Below are experts of layer 4 (counted from 0) of a mixture-of-experts language model. Rows are named router (the router's row for the expert), gate (a neuron's input weights, with its number), up (a neuron's input weights, with its number) and show model dimensions 0-191. Each number is 500 + 40 x the weight over its row's rms, rounded and kept within 0 to 999. Numbers have three digits each.
After each expert's rows: a language model's description of what the expert responds to; "mostly gets" lists some tokens that are sent to it at least half of the time. This comes from a sample of Wikipedia text that the model never trained on.

# expert 9
router:552484528542455518493551534478478514507538513487476435545494514499565622428518507597413556515524518421490558473509498494498477473466480491466578572490455531509548428486475509429552522511502533507517458513537523474504524547468481475512491507484486488492478491514483531479498426527524462452451524467501469530493475435521521473552511520543479448456478572512495490498467517433508497447480499527493459505546436481471495540480465547438539511509540582516520471406613588467566469477516540504506499509529463529532473548390431556437470620478531536538497538468530507509468493557492557521
gate0:503486497518508554555572485473474488508458474435499519529486486496529612485488523612459475468455533484533491448525584544472484461503489474423556564497494486480580467513508525513569605509492515500569487595571493520491525503502529467481481469541419462534531492473474532506566444538505485511477508413434551427525417554525476549511521470495535530506478582480504476490492519546478544471470513594499463553566462425503500480431480563488491513480461515480489445465570452423548501486514499457500505527522497514564508453489470499564548480544476487498484487529531506483461550558425461456
up0:470518541513561556546514462554466513517374460564522472498501524471600535519500519494429462491436528537540475500541545532434491480501531502501534515550538518487525543554524472436456526468504458569452539570525517448496503469553569506450507506465471473539549450445469572523507493489493542557507447473456519442450531504504503474528464431451487550565498565568475445493526522493436536563452430604537467490571484437502532459479508481563490514525474533471499416462481423424498441444528499470483515523517491464549489491593542465500514471532507509480453531487515483467464560498497480494
gate1:623460507516469466550477535531525539548475512519585428473559541569416503484499513526502522461532465485505488499503477525491511507475545530573549485540497526534456481504494490501506528472566484441527532522478515587534446564501490462502503454550557539446601500453498475518477522459470509525499502522453502495508445471505500460530496422445497512519504570538583521488504426470524473481419552482499575436547501428460570519484527436540488521506489478460444481449514542553461501571481628444578490562465543485479507482545535577516545463452519490480490490495454436462521482502506549484
up1:486501446488472500471511489463490501469434468512573514545530551454549398496497534420503504483501468530451514473478539454475434540540516520569420524492427513535512516563531480498495488534502375572445514452394480455526511503527425502536537469466518472535492482494509520499473521515527405489404603467563554538469518474459464478444489492508481518498563432448531546504537459502503459453491503445641512506516501515506501531545438535447498498504493521502514480557460533508477519436455452523526505502469489509469479494494454368493496506511481476512585501538515502484496516503539467540
What it handles: Surname endings. Final pieces of personal surnames in player lists, rosters and credits, such as -ović, -ski, -ov, Jr., Jones.
mostly gets: "ić", " Jr.", "ović", " Jones", " Singh", "kov"

# expert 10
router:532499541505482485535518574425497575472552468459528518514465507488551564487527495545459533548520484483463500406487493496488489474430532491433560548476480524491516448463504515510517518565485524521499506480460508529449520502465557515510505464564524457538450532481515488479555454494452501403461514463560433472493462461500515439532498504537484511433522506552478452492414489458534526478432478564514543511541463513519487567476516506400545573540543566505529439522580556515480490475563568501430473523558497458452450532429415570514467539474552518532522545444569473535548507578467535516
gate0:435553488503332546561582536538533475505478595446526550516421467483504509451523596509532509510537524480535493470551487477517552522477554508451517489520494570454487554496508460443518467539525608520553530460526536466460531471567521545531475517456475459437521428466463519523489493438589436465497499410490567489519519444513504461473506497469496517452531473541469526426471538521528490463517528505486462486455493546495492438496525527441482527524519499481445537484529496494491546518533539500451541465490388462575511514492520506544519519521531518491521530436464557495557484520513487454
up0:451542489513456494501516557445528466438459604496545534512444478452494456435497545479554482542516492463540515433520507446476480513468552517496541548477456579501509612516567460538557445515546518577534568406502531480492582503533532465460527515473501522440482415481461500558472516504502482522503571462520508514438533484506479475459441528453529536496552524564507573470470503568489439490517501546543541512454518525524460543492536495471440501520540557477471470495527499520503545568514540504510461490504395469602445527495468469565534507535591541483512532481485497537561519548506517478
gate1:519466473475481466527553457467489553423586473473480558503441511513583508474525451516493547506554466494448438546572465505537488556529597500476445511442563457518527485452530540510492542506509489467500534461524470514559483416514519532535482593460477431464517540522400510447572524461522471498513562519503503470520493461456511536439510445435506501414477479497516480432541459449564544489510499551468512488603460501484414487446421509567519571496514486516514567498462489522481494543501469492448549541498497517485426543573541520545472550518477532484493536458538538517509482453498489443
up1:463536496517602513477523589452501525522429481473462491490538488586471553496448490450477480434442514493493582471461577500490474489454481525492459556564462526420506544582440541527575484464450523505533519451491565525480473500488454470470495405510524578545486480502525534474508521519451540521481497486505460524507513512542517538546488574498501461526543494495450443533545530575441480525498545422523495567455566532552500559568524538470424475476472541479515418511484472529447492506533514523466455478515499452452547448440521493509459508478452428446476501476503451540535501460401515489
What it handles: Year digit completions. The last three digits of years after a leading 1 or 2, mostly in lists, infoboxes and date ranges, such as 1993, 2015, 2019.
mostly gets: "993", "010", "005", "013", "009", "015"

# expert 0
router:461522491518477471513498453494493510483550521522440455485486504515506537534531471629492549572524507514486519373448483504545557508444504483480540523423487516501477423526394530459529545508455451497465510492494556490470481506484563464561493477573499484531523547523420495469544537507477461462519504504501433547524482488533568530495551488473456478508542508536527492478493478505517444512455454517483529449521399467524503544462440560416543511551473556461500438455564529530542473516472492552470564552517533440516431500456433533427498483516507531542475450478576513480533545504436597523
gate0:445458535402487564608550538456494488483487544535430489478550472460474478458456505453514536490460512481488503512490415530433571550488419495446496540449537401489520535534519529511518565490509506523600461586494531512467493521563469451522501529444505517527457528483464487542528487569545549460577554540528484477522516517416503504431513467493571481506485470552522535516513457589442526528478548466548472473506494534469521482516507499442513519471466467461477494512488459483546486465460557502560475486400601509559471540548497494424513497552516425499458486506532517469511462530514519521
up0:402495494440499597522472545456467509489506514523486535506510540486456525494502453516525513489460542490554452422473442489490590520519434529492564530487470510518546471513430515500505540552484515518545450553504485491504460483533495420557496511462418562527516537472496466462504500535455482481561561522478459469539418483502499498490468420533498464480478472420536509501530491589492554503537512529439540437454491471499516500456504559461541494545515494551480463479502453513590465581451553482502566543553572496578490507425465510505490524543480400475590492434481583539559485504470495503
gate1:551446456462513434540427536492445455488468431443553483517528526516475459507516457555435529469512511446493493444493484505460499517466476501547432580502499460451552547574475469542526485520517515523495431506522494481527483449477463510531556499506422391439478469491474488474537493456480530486523475411546508480530480521519543480497496450494467522502477487508546535534545522513465437482465464450505520490550548480477509558457486475520545495499523419519474500382503432470441411468520508582467569531544489474495428509531448578521601478523526437477521476526455510501487542622473483505
up1:513541591540517548479547498449519513513514496532491536501421503521514529485492543450550477567447542542455467556548461466548484505511517506473570429533443548527491493484521538408502515522558510444506501552466496490509521501512510504482511515492574524512545497506558548493496459528465469540465478524404514525516548540474423479485458512466481484438561534493473413494490448444551518546517561530489455541444533541547512404586545438518520442476528567475482564594517540477518514491479523411482512529504503532462516511533551473522424552492438598456454492533531565490460518432458493465
What it handles: Early word-piece fragments. Opening pieces of longer lowercase words, often after un-, in-, con- or re-, such as inc(onclusive), un(viable), re(lying).
mostly gets: "Acc", " unc", "- Comp", " inc", " conc", "==Rec"

# expert 25
router:592515508466479510478558528446459485556552470422495479554488534506534559464560471542452501562514510425477513444471496546507576526495500423505577530517484522464505461469489554487548589608486525488555537547539512506446577492437481508548579536545511528524479574487471497483512473522469439453494529484517479528539517501478517514486576493505478494508557540504525510506436493512515456450516494515521480513465486444508427545464471591464604476514448533516513482445524543544587444457504530540472544533491531517507414467455517521457471532503551516473514514482606549516521546563495552504
gate0:477535456454460482503437470495515495492468496498477457518550555524503552552462524503496487503509537435552461505450569382522492505472485450430464464558483513521492538500491474540497459487528523471538469455563446481470460517533478547541542513565451574469489426546520524450490489502450429403483490496495443520548480524427505537518562545495475476529506488511497482506453512516555460476558608585421501479561506522528570491500452439495459487510565503489624486420516511518472431495543494498489468559511487436467528500529482525534504516487452522536511547442574505523536546408519561516
up0:512411511523439553541470517550504476466364428438427495502600520480508447478475511513523556527511466569405511577492496584538473485507468474449507467488542482504545532541517494504492505447497585438489411500510518508532509496483504500522492442436441492508518466485446483534485515469500528481427514519489466506497490480492471515499504534518472501475506506479430521548470416445570508490513526559542487411450516549471414500475560514487440563443522474518511498440514520449461497499549559507534520505490524525441528471465524485510491505414544517500488524482473374546454571459514543507
gate1:478496441513430531486433490503450508461499522505473469501577478471437518534576438528504551546504520457464512438418516526503504506529458497520470462481535582536472599512546469455508526529506493444518421463537448486494525466559500453585494469458467506487495480447506516486474513503555430496548508511486502497469469487471544544523396541498482483534557540585498550500485425474496450479485476506531568429495509494441487537418469546533494508567506468541469494458511484408475457511554498543443547447518484417506449421539448571490523540466549501552530503497450521544563540562486533555
up1:499432462503505510516457492481422519448528528506464541505483301468482463525584486556478495516475518494478534431470458563480563453482481452527496451409479501500485479528535397497518486473539492475518471463528504595492448437492511525544455494490521477438515554485497490501462478483581431500516475538489583454494498430525523452510486525519510553514457480554553536514459441502476484434467481470557509543477461494486471537470476580569504472524485481505374486471491443442514498519488482517482497465497479517533475468531457498472514513468540485481511511514467467495593539580559516458
What it handles: Quantifiers and determiners. Determiners and quantity words before nouns, such as many, several, some, two, these, often after there are or of.
mostly gets: " some", " many", " several", " any", " more", " one of the"

# expert 24
router:508504549486391474518479513519506486513513541479477455502454502433571557457599568570482531515525523473482533445505474541568564502462493512387565522444479550484490478489511489474507490576480496494502475548530584491496508515532535505551514504463448522526501476479510520499465486501474440417477505426527479530518494463501527480488509564544479436468472497588488483519419448454493489502451507525525469528516434513505504581507491576446515559567535594473469464499571573505515509497490579501477540498498532560538440540480482486466431535538546502540504482463562576535499548602497542485
gate0:509443592487483538533446502498455501546505445541543544465478460492530567519478539522538556585450483510563481466452487464549485496510513529522489590483470531530523505504532491500510470531537560450513532457539498536490516500501540526438505504482480506440454448501618526554540519535539473537519527482533421474448515539459503459529503456489414490484467533499588530492461467506500570535483436578410512575497493415465453498483563497436493468520571489489513520570483572464528497519439491549483430463560531470500427478438500498522529507446487521488543468534519604502507488537523580523
up0:517481534486455522522513558487569491525478438536553515498551464506478528525478518533512543512466585545481472511602512509510511503560448550467465504503558553475506494535501464507430465510516539423503495474538456476497509416485542648543519463497504504487482482435574513484471500446566456450494503464519517441484462520543498500539488487450451546542545517506465536451535539471516606492447490519538493461461555546529519436534511473468468441599453454521468545491458548570496502519501460461503512398516486495514485447470577514486506527533396422500481474530520477509584498493506577510
gate1:538492454485492535501445575484526578481500497512525466586501484515488516458544466539442485484539429580498510534509498418611464558506507511529496494499567437487466508551504440537501491511521501535519416552469499488568573467477512459466492496532478507525435469443502531423459493463505483464567459499483438504452448523530513524432508493452507569520515470502447500504494525465490549467453512486483402564445500503535585503518497494614495526467484547434439529476516499546541510421461485421519493466520503508483476410494411514521549481457505562552521494550500500445517461567534523466
up1:571524535503471538479467531494523504514486555479465433534470517477509485472473458518508476504482500582470498509367532386551528503521473519619540457485450477527460515546473510545496530517465421539552440530501440476533432484505517464476546474501474523544452485420541449484479475493444536444462440555541472477480463545473601554475462445502518551571488457497527514515468529454445551467493548481490520534399460513526566511514481500538517467482510512518523505514514488543549509520430529437489535471543550515504490477505522461515528460504454496578576433582549475435457484507531501452
What it handles: Digits and foreign script. Digits in birth and death years and coordinates, plus characters of non-Latin scripts such as Chinese, Arabic, Thai, Cyrillic.
mostly gets: "า", "ل", "ー", "の", "ا", "น"

# expert 20
router:589475476538463520457517550474430495485532536485454498532488482560524625428588483620413560466556498443524542451487530486516503479455475501472561567480493497519534421417476552497580544477484486484583484517545516508558508538478521478545477545508480475495510484525479517408538532500470495456500478480452472475487477484482546457462504513518436442464518607503466507448459422457497537491442507490477500519517390475491469503489483578473542532518501570484564489491525485510542471540492570474451497473501508549501460541483476517514518578491516518536469505457538482505517476567456547500
gate0:518493459504463507549515522478547551543490559479547476465458501472574427475517566517499532467444506498504525526520503410485472512484507482549512560449553483484517403535406478521605516492546458481465556548454533495576457455528504485499551483495453474495492557592513501578524502469522502482552413498553484525504466517449526465451485494469525472491503483494489490469433473545460464442420476537477491449550525497519482517453496564566478491539496424475455506521492472455489539534477534597488522497478504600459421462509591500496491384447506477488452519510503502557483570519547515482
up0:454466511558458496547565522594521443584478481569458446472483456536548485527530511439483547507490498528492485500467521484527473575559495500489520547577432467494566492487491435490471476527445512504475474507529515488559461520416509505484522408553591444480507496546471528499537526459460459546474458534467548515473503491601476558451452455454514464540529540488417529466527479493473484525517440473550551459542490451455571540539525465494511531535534577485465458476517536441480548444414430476496474462443502528536540507487546413509465493478501519546489475456517577506523454485459462469
gate1:450529540472540440582485560503471525510480523454501486514562456504495516447501512482446519521445457469508511438456517514529528501438458468477572587488452486515517523548498575498538456494511574563523478443551493508524575543539511458491536498512410440493503474536515523485510521520524521502555445486471482430515462523483471512512586526518430472454504574473534433493471466491563528374464511553492515440494507535551454506562499454512481443488484484569493441546454540506480519528464486510494487561570439532423550587477468564502511535504590568499478463535466454457554505470453525493
up1:525488547457530491583444545501495499483536484535436464473527522481446524488418516494503465501510577450472516519478541534483536491521514549497557553504429492468529478464529506419503554515456509551467474489548582550561522544479485485568444535512453495519558454512507484524547470544522539483484598488516549551485563447591456519517506615468471524544447522459531490531495529491421512549580588497528422500490494478504513504538492512420471530469542534505524505559460524558513497487596538433448475459557523472496521547470503470492499500532519445506514510521550548478448458609498446534
What it handles: Personal name pieces. Inner pieces of personal surnames and given names, often foreign with accents or prefixes, such as O', McG, Fitz, é, ü.
mostly gets: " O'", " Bry", "ü", " McG", " Fitz", " Wil"

# expert 28
router:538467542502502477502551559445475561501529489428478466564464516478541515482567520567414545558561497511483497484508463505482545535374516486445550496474474550502502413483429505457523507593449495458509495481497563480501500524454507503503464532538510465562500524446450479431476467455485499410500494451476432514555501416470565472513490558486459429459511557541510425512521458450512483499478492501543462543518461474483419541497502571486542491556494525489514491449567536492511464469485509475504554494499480556567435499479467510447421499525505530508538467474571536551479480569436570463
gate0:573472498552496496466549463503525406499500423488456545502536487482469517557464514478553547491519469434472498571496567520482448471458490442561457502486461546486532464491479431532431456484511535459478461469498401531525555475466505531480525527516498500498510438488563404490424455513441448469510562492533551446516458469466452430500501559525433455480564476406433505512494466521631473507508516515538497446479524474550586441472495455485456442455541460500521501447547470479511497469483475491450470555519468570481575476489493470497503461532549474475549511428500515509478507549509463514
up0:580571549556532485512466531529547493480411594484428490478420547496579568447515457477454495490433482573499530483527514499449469493499515506528475500434522440462492452468480492452504518496478527494484497496465478542498494482546476529496505437401428535521588483533509561555467470491619467473505473517527449466534471519540600468521503465490512478485525482568500524477492496472457535445483491485533508536513483454470536498412462486497539511473551537506484457533459501513473510478599480492530514465541434541502463523565503511473552508536458423601459506504442459475413435512477490502
gate1:557563503458532523503440510498417508504479574461569526457561519545453529549515513504465538512488511512461469588456474440530507489504496507554483444523520448450463442459518534463477436481533499514477512486544498542501453427481489551516488458414405494506511473508505531507490524435501558517445466483511546507483538561617485509497561468519490596429493536516478617532486564464490519476462464534505508508476495537537474532474502578477503527491496560476443517495510509521491552470554517524541512452570549454562510548499444483501577535404489492500572555509509506515571442555486476442
up1:600490448488457586540500516491472520417461529526505558457477547495416494499558492536541529450514516501429495453454491552496596507432565551557525497508487551531425507444548496456544477520527544509459517486588526540469521496513525576480502531473420488553475512499495505511515458454500553491555563460512442571489539482569569519480473458476506466495478525584438510490526495467451503542495524416502498548493472545430442516531487558526498522492497495495415517492437467534445566451467519499451575526521494418527495568472469494487477485509513459461474453508508461455562515480520471435
What it handles: Section headings, table markup. Wikipedia section headings and table divider rows, such as See also, History, Gallery, Plot, plus heading words like Chart performance.
mostly gets: "==See also==", "|---|---|---|---|---|", "|---|---|---|---|---|---|", "Scientific classification", "|---|---|---|", "== See also =="

# expert 17
router:535491555527408471548492522433497563489522541470498450530489525441539607497554502582490528521543537476462451415463520474524508555474538480485529491515468506503461426527491517482515541578474511480476545501471504520466482488478509559579548477536489496489458484493494515478509500522513470397498484462504413449536476486518517529532516559481469490490508572496500468465442509463511497495440519512552471477557459476501438527517478543436543569569522547518504474407573555534515475447536592565470540534533535504461486465429483566462487567467534532526558525474564528517526517592439576519
gate0:493494602517475567546461526553539487437469530458496486436498480466557485473483473456464510419458552545500479540426493477511463532464498524436469522506455471464528547483526433438472528456494537626433519507490564452516573549523539513479496491491477507503441496472513505454486498518484449476541508476449586435510488524470476433521458466441521385538503485455453522535479510510504507532527488495584472493541468518536488490424431507479460547436582498500528503462531509504511591428541503501460395471519487498518541515472496523482492526491531485521546429445484555526494599538488540490
up0:479496567494540551442516571525526469470492490479472472529491478514536443461536500503466512457500442573563484489430535564518469564459489526479501491499531480484513485469536441442501522497426518505500485527463576469549502505503475468475521502456545534533468541509429466582500543463520465479568493486540501462493511461413397443522540555458462517495449447470506474502420469557506537444522511482524501509568516548582500534539482576486471598513555515530474521457424511537556547402581530451499474495427445507498503546491484549561431530509566563434477478507531505507477480555531540470
gate1:554586592448445502510454554437448570493487514458514505540537545550482468556547470509464508496524488429540509468525436510523543482488473499494553533511531470515528481525580410566488510519577399472503502550492494475524536531503423538522499520518487487477522483420464525441493529510515511496517550496515424529500504528425460515508468574501465498527513572490564510460490556519522444476461507519457501537503500504554513434442452456533519522559526557488504526415497481473506444547477574480579450502444508519498479453459344558439495498495497551539555523513500464478515484521487482463
up1:469566484487558573466545575456431501569514466541509467433482515529419484506482528491478557492543437535488453522469520492473477470506494554493473516506494498531465512462484523539440446522543440522472459548538542505523531470584454491507519534548470542517404513486435539440518559488484509494475494470490424476542538487397495457466543480561511484503464518464502483462509572471460521593459427466419494542546479466493518534568485455512508475473506558518523453467459560425521494500490584525511502438441498490515511511461507414467428475481439552494430444477468455465428493574500488511
What it handles: Place names. Place names, often completing a city-comma-state or country pattern, such as New York, California, Paris, France, Oklahoma.
mostly gets: ", New York", ", California", ", London", " in London", " Los Angel", " New York City"

# expert 31
router:521492487533440448540499521477545608512486519424471420486506475478534561453515518569419519581517498431496486437507563477522546510435494504481526515517497497544505430547491454445550506549456569517458503520536522483454546488476549454538556497564514501524457485482499472502535489460509451430489504451526464495563518501466509524468521569465473477452474561500471456459463506455501504443465529511498480466565415498464475548480517595429511554546518562529566483473537441488554435468483582513501514495470531527484508454510483479508421533464526491551487486429563551488454521625481531498
gate0:487462478524485463530560567475512492498472454438464488449502490531431604520515555512459513456512495441522440521487566503470529501497448524530560590487472471524471500504475494463563469476581465511539446536580580473477542467524432490486477534408495509578542468471470494528459504500438480516447503451439460562469456528509468447497574567537469556471446529560463599474456582551497467451519499507467460474536494505526475524487514467531568487529550508464528476488546488554548502479497486504531538477539435444577550439482490503469543501517502516487497437465508443478473405543555508472
up0:513456475453551416502486517529492552496506504482429540467483525525506548469478579482439528422506467488521490538488564505458525511477503495476526528516526459613506608522410498460575528486505523523574502494479519529500545497520470521500478509485538547572482462526546518409444503508433443536427467467505487534514536496517458456519480539465521481446487515542502496524504574498542519438467480537511378519616465550534513553484534510516504528420487475495574530502482458513467579498499457532478466486475426482535599443521489557520548454489469500489421516550488485478508544487470487434
gate1:516531463556472551494534527508487526526585453457533543522473420523566540474498513524460514490533415450544549514427474550504501460432514447524500497568439480542546469549418434491506541486574469533570505436528491525407504527528461510496544492415473498534452512530449466477518524479455489542498425469523508532478480496523542489446501506498481507507450528433492522550537496540507470471522524500556434447522514502460497494446539521502526497466515511537524490511519514462573526544374516514564529427504476528598485469500472560481466511498572518502494389466449467522487582586511500478
up1:530543472505527568477533474523506493538496537503495590541445606457492487466444579458539464477512394455531552540510546430542480466517487452503522463494408487581512450465411414482487484499497543419536495435591503405453478510521489511446468518462505560463437481528545474461551468490436496492406526446463522512542463538507525575486449514488558493500502591439539482485546533471453511508535539537542472510471468532443488503511522522491470484465543520550514460556518509577504468488486513502458524417473501505558537552511536505503485475502473463488465511442467496530525504498474473454
What it handles: Place name pieces. Middle pieces of place names and ordinal suffixes, such as Guat-em-ala, Slov-en-ia, New, St., Saint, 3rd, in locations and titles.
mostly gets: ", U.", ", New", "ennsylvan", " Prefect", " medal – first", " St."

# expert 4
router:523506522520436435535556548480458508501512433456472474530515567509534541443530556513461534523496515498472544483496537523554474508463516525493527559479522490503492478535506528492550495557495542514476524458503541496494574525449466519516539546581488505530473499481486525441462475474478419382519497468495488517519497408486549480455512487542469423456503575501507467475493501458564483484439549526486454525599481528497468509507446473457566558561560553450527499431588509453520525514537529484491507451515525501553506470429457542448480565503521547597545537409594573547512476568458537503
gate0:452530459479511500493506523434516547501557524484534478535512507451521448536512477510460513504484492526390456512472464523578496553508548504506495490384560515496486441543543507559518546467479477500523511547538542496500491462577503478509479500557472464468520510535477556550491483494537497609519491501521423504534497495584550536515429506512494501596541453572518448559498478472536527540518441431539470590487516531518585434524506464549523490540541514517499476485418494493532535563512474501601532494469528515480447450522586583542453458502546452548465476571477492560516448522541510533
up0:524497490465489527489553516475484457484483479442450541493511503531448465522469539431457486543525521509503535511563513395516535541525576519483528435458527503525604522439498579506477481488480550447511443452514493448447474457487535543431504572471519452503551508473529479587509472482425517488479538533449495502485468450547494497581540443541511448558453478515541525535482528454534573527465456488472587500521492569470466488497509507423480560470479460455475456598545462519502508433559502467509610526526535487496537533540502426444435505484477441486541540548509475504468525418460502507
gate1:503491556511513443519514533527470483470443459452419457461537457423468508499493508477498516529469510480514515522559553462493487475483468452464549457457494506490476469439531436528559521553526447502519502477485502558471489563440404494481507428507493460495445462492565484542497546442516372451515517514413517482501513524478619457442497502513504474513623475461504465530479543500468568502484559487458538513488483516492458569512431477465496476491508629478480443509559525460553451433517493552494416473463461481550521522477491462545490503489533451458475507509489536522511535446543506420
up1:464558502533524511443511471469429491527475491476437497503479435470460499496509559515469564562489430551499519482520482539512532483476477533516506504533492532499456502553505526431421495474534520478451452532521515488449495384566537481451563522480514594473496483477538500552487474515521578456464505453540502502526473540543459477493525425464500537462411491487398546508504536406499513517504472455542483585499483456449603497485528525495447526541497527565475533462565477577480487495468491502516533452438565545381474497489504465484431490507504498476511536537527512441409480556437510534
What it handles: Place and institution nouns. Nouns and name endings for countries, governments, cities and organizations after the or of the, such as Territory, Railway, Kingdom, city.
mostly gets: " Railway", " Soviet Union", " of the city", " Society", " Railroad", " of the United States"

# expert 5
router:586470567503470528480491586506499567500531513490493441483511508447538570466547481585504593541530532469439502480499484487547515521457489507459513505498448502520507443492497532493507558579475472507521518464500505522489466521464524490560561509519445457494461489444482477483471504461511500407451538452570454464508514514480578478486491569510489491474520574537476467482418525436579488482479564510518464482562439542466456594504497575433555537522536582510490475458535516535539505471483555535531499514538505527514477549422403586499458585489513476536544514479542488566473507564503544462
gate0:547510503544449501559503511447545521498547512469487494536531501509507520448485485524506433487511456472506453445513556432512508436478450473531554442529549536559427490508510511452493496460502515485526492525512540525489516468541529435501491453539589506482501524595455466512533453496536474467529510471554507500500467405503452472561526531538533463505461614460493517500516441468550532522475481553531494503471449500571607465575450526496465524536439520561472492467493586502591461501566559481496494522453530457450484361518436566470445472434512521540446463485479492457552503500528520500
up0:433550495478620457451543481451518496472537484512494510499450509518481566556500532525428523539478546492479522500461524523468490532532517516475494534455501503536461561529526457475503456530506460491500593522560497457481459511496416544469509482508473477539484497424588395522513538479539481564488458538439563555508559529519488615514530495451479483531505439471507535511516515579417490536546456512480609542531512495523448576507428545535480452555494470470478544501480539471466499523441463532514454538564509523479472531470493428502517471557458523558485476528556499541533588458459502511
gate1:437506472426437464463548577529433446476528524492507442573450523505515507462478475548529526479482534466483502512487534519539507478480464515513522451433495513529468561517530525516535549490507452515523551466528458519519513435531463408533514398509448462506518495556478485443516541528532511483448440459497454472525501482508487497548511607516557470529482517504501514580482479478434427483485522574480471502512478594570558550506524486502503575499496537559458462544527466544472534487510495588519468559378497553519510538401519457431453552545466520496513508483507508502602518548464497512
up1:473527501490517487444510584583560509514485479477502519438595526429544525511463542476488586520518489553496517535524507515450501471493525541535500460557408437459489501500444462492473515460506518533492529471485481466485452540475474499480441538455503502557490395448553453503487503476508504524424509428421500600465484533507525469455432466450519480569554450448470485563482517429503482506539525526487550490518473478514562476511519539432470489456616497532573530558515473463500562519467525478545442465450466549542566520465506467527488521452528404502493520478490485485479480528574487432
What it handles: Table country codes. Capital-letter pieces of country codes and position abbreviations in sports roster tables between pipes, such as SCO, AUT, MF, FW.
mostly gets: " | USA", " | MF", " JP", " | ENG", " | FRA", " ESP"

# expert 3
router:533535531503400465538491573464520523519514490430518469524473535463500573487548530593459495533526491496485519466463552478575523548453461436499555498475473498472476455502508522519489537576460507562573529531549508521494548528521502506526508472530495474532453496508452559456480488541476497411462527454502492536517468488493527468465476510564475454466543518502497443473484465451540540411487539515530468570487355516534477588517485571416565499540528493470498522476492540539560471479546563499472504538521492470473462540513506535445449478517540489536492522456539544472529513626439574443
gate0:510457488464520492503567486514445490480450479520489470485467468457538455557496455508529568512502524535512519475461450464552536471471493511516491511447532455573522444555544423529496439523485504495594571541516495499567516510488520500523538572453457462604492510468456445477479516601562495475573494493587509496416502496504527491480491457335456483438530536467534531488510445498495505479548479435545505444512554480460493568514572462458489512492540479545465447493467485474479576526484520484500537495495474473495506519479534444535513507477495415446542575464494457521514477485566552578
up0:429478486549437472541455566523477492542528480538542498546481477547498496527486486473485476475532539479541536520492521443505476622440473464461531499462493555422525448493513494565527494477485576518589520520518496593503469509484366450528501441479448482522477473497485483496519532543523555465593508476564488548520547444475451605503486497505466463497500490451485541523617449592413527438470480517535518495458540510539483544495522521472532488507464515568519516525432449558547509504563513483503464503465543479476507453518556483469491537451539445523471502524500447572544517506478519474
gate1:463553569508549423513434565449531569533551529519492488504536517558524508514516504472516457537522478468522491489450505440546547458507490477452504495545416497522509497544500529522447520489431488562606473459459550489389417553499505537548498464486516493476510489479490488525485466483540510524443514584512515515540570424474534523484479508478465575463449452507409469499517410478553453515489496439498498532460495535545533469487473484521472481442542504415509608493481500474496431457455468515448431475446530524498466497524455508497555484494420535420526510496536443485567518441479530480
up1:530517595519560498467468458426478451537527430601513529469484486487467483516504547477538472525513439448457572509489458487475476558539570539499459471522522582509516532548530521521478560461554515525547494441504522491435457486544475563571587450513535521512498454512514532479489495448465505517512543546539495580523498434437470496502528517545515426512455512492500563523563460481529426505520490493473523550491451538517524507512499534549475414529531557460492514469491547488501464451466463487499417513426501504488415453497448429526425528488512593557517469516487396467483526463446519501
What it handles: Capitalised name starts. Capital letter pieces opening proper names, often after an opening parenthesis, table pipe or preposition, such as (M, | K, in M.
mostly gets: " (S", " (M", " (A", " (F", " (B", " (D"

# expert 18
router:489518502573463476528514528426484547547597462533464458509469533552546609485570506590504563482599478506497465435483521462482523496460492514484547542491530495506501518491499570486505533532440497502517535522509505522448513491508556508497519473470479492516452527482459459480435473509477488471452534445486480514578462427498519465491446487526454509495504560543499442496515466464556449435499545556525575471561437404515506537511479529505542523504528555534450512391569537439513498506529558474455556518545482492510436469516472562447406482519470500533520544412552493508527502541496570449
gate0:439500497522428442518568546514456563537493539459467588446510549471535503432467539505466496496482487462533520523503461440462537578445523571566531450534445488519465487466485545472500461538482543429542582467500571509542499525458565438512489510478489485612532522550529553515433484510521554512516529465530452541508496484488571500536516486464479486419495582497462455561516500473517472501526518473473474534552464521436499484502471441525514438587475502506496585570558503417490522424441504476519565496497434514540467511543429564447501491483492504485517505516505477451453482501444450505
up0:552491510528504504522489480452546457453531451496491428543491502511420482521469479528527481527514513539550502449479497535516470380475549442494434477458529487492557478565534432494494516516513465529505438472519454530480462489510467560535520519507481541438520491399411475495555460517477499554478494606452495500466500585496458626530493509524581528508440455485557502535511478541514521580544482554517538480458478524489535490480416530460491539470533516514523518446449470575475458496520515557498441526514545415505568539489550425524568536522531497515535477532503457508564556524466540457
gate1:422468496572469599502462492541464450524480450489558494508446462486533535502456446536530536527539453463536522497520521508501409458451477513416559494513554531498535495513516445418514498499499490497538468490466514538484481532540573449420502549511521552513486546483490446450473495537507386563430511473479420505513470531469506426510496471449526491546524492454459399488508477454531536463428463465567558466537456502486506499577515502512530530437476570496491446424562537480554497560528453529460437472497497491514560478515567494467460537515509485486522471439467515534445564504514525561
up1:494504555501429470515468524560459465536433488490549560494440546488584437552459480445478513504495440492483533513505489487490473521468494499469507565493505483439514562551486548500522550501456490518486557480483548553490495567513498506475461536553466443527553497544515545486391456496504546461527459445524480547541465463438510480475494412424541521504542471450482435496488469492555521434449543490503490568497473487508543447459453562488541570458514538502478552442445510415497567449468443418504508580558536525563531514498536466426449522515547565550453507527533516558436540512484487481
What it handles: Title-case work titles. Capitalised words inside song, film and album titles in discography or filmography tables, such as You, Love, Me, Is.
mostly gets: " You", " Your", " Love", " Up", " Is", " Are"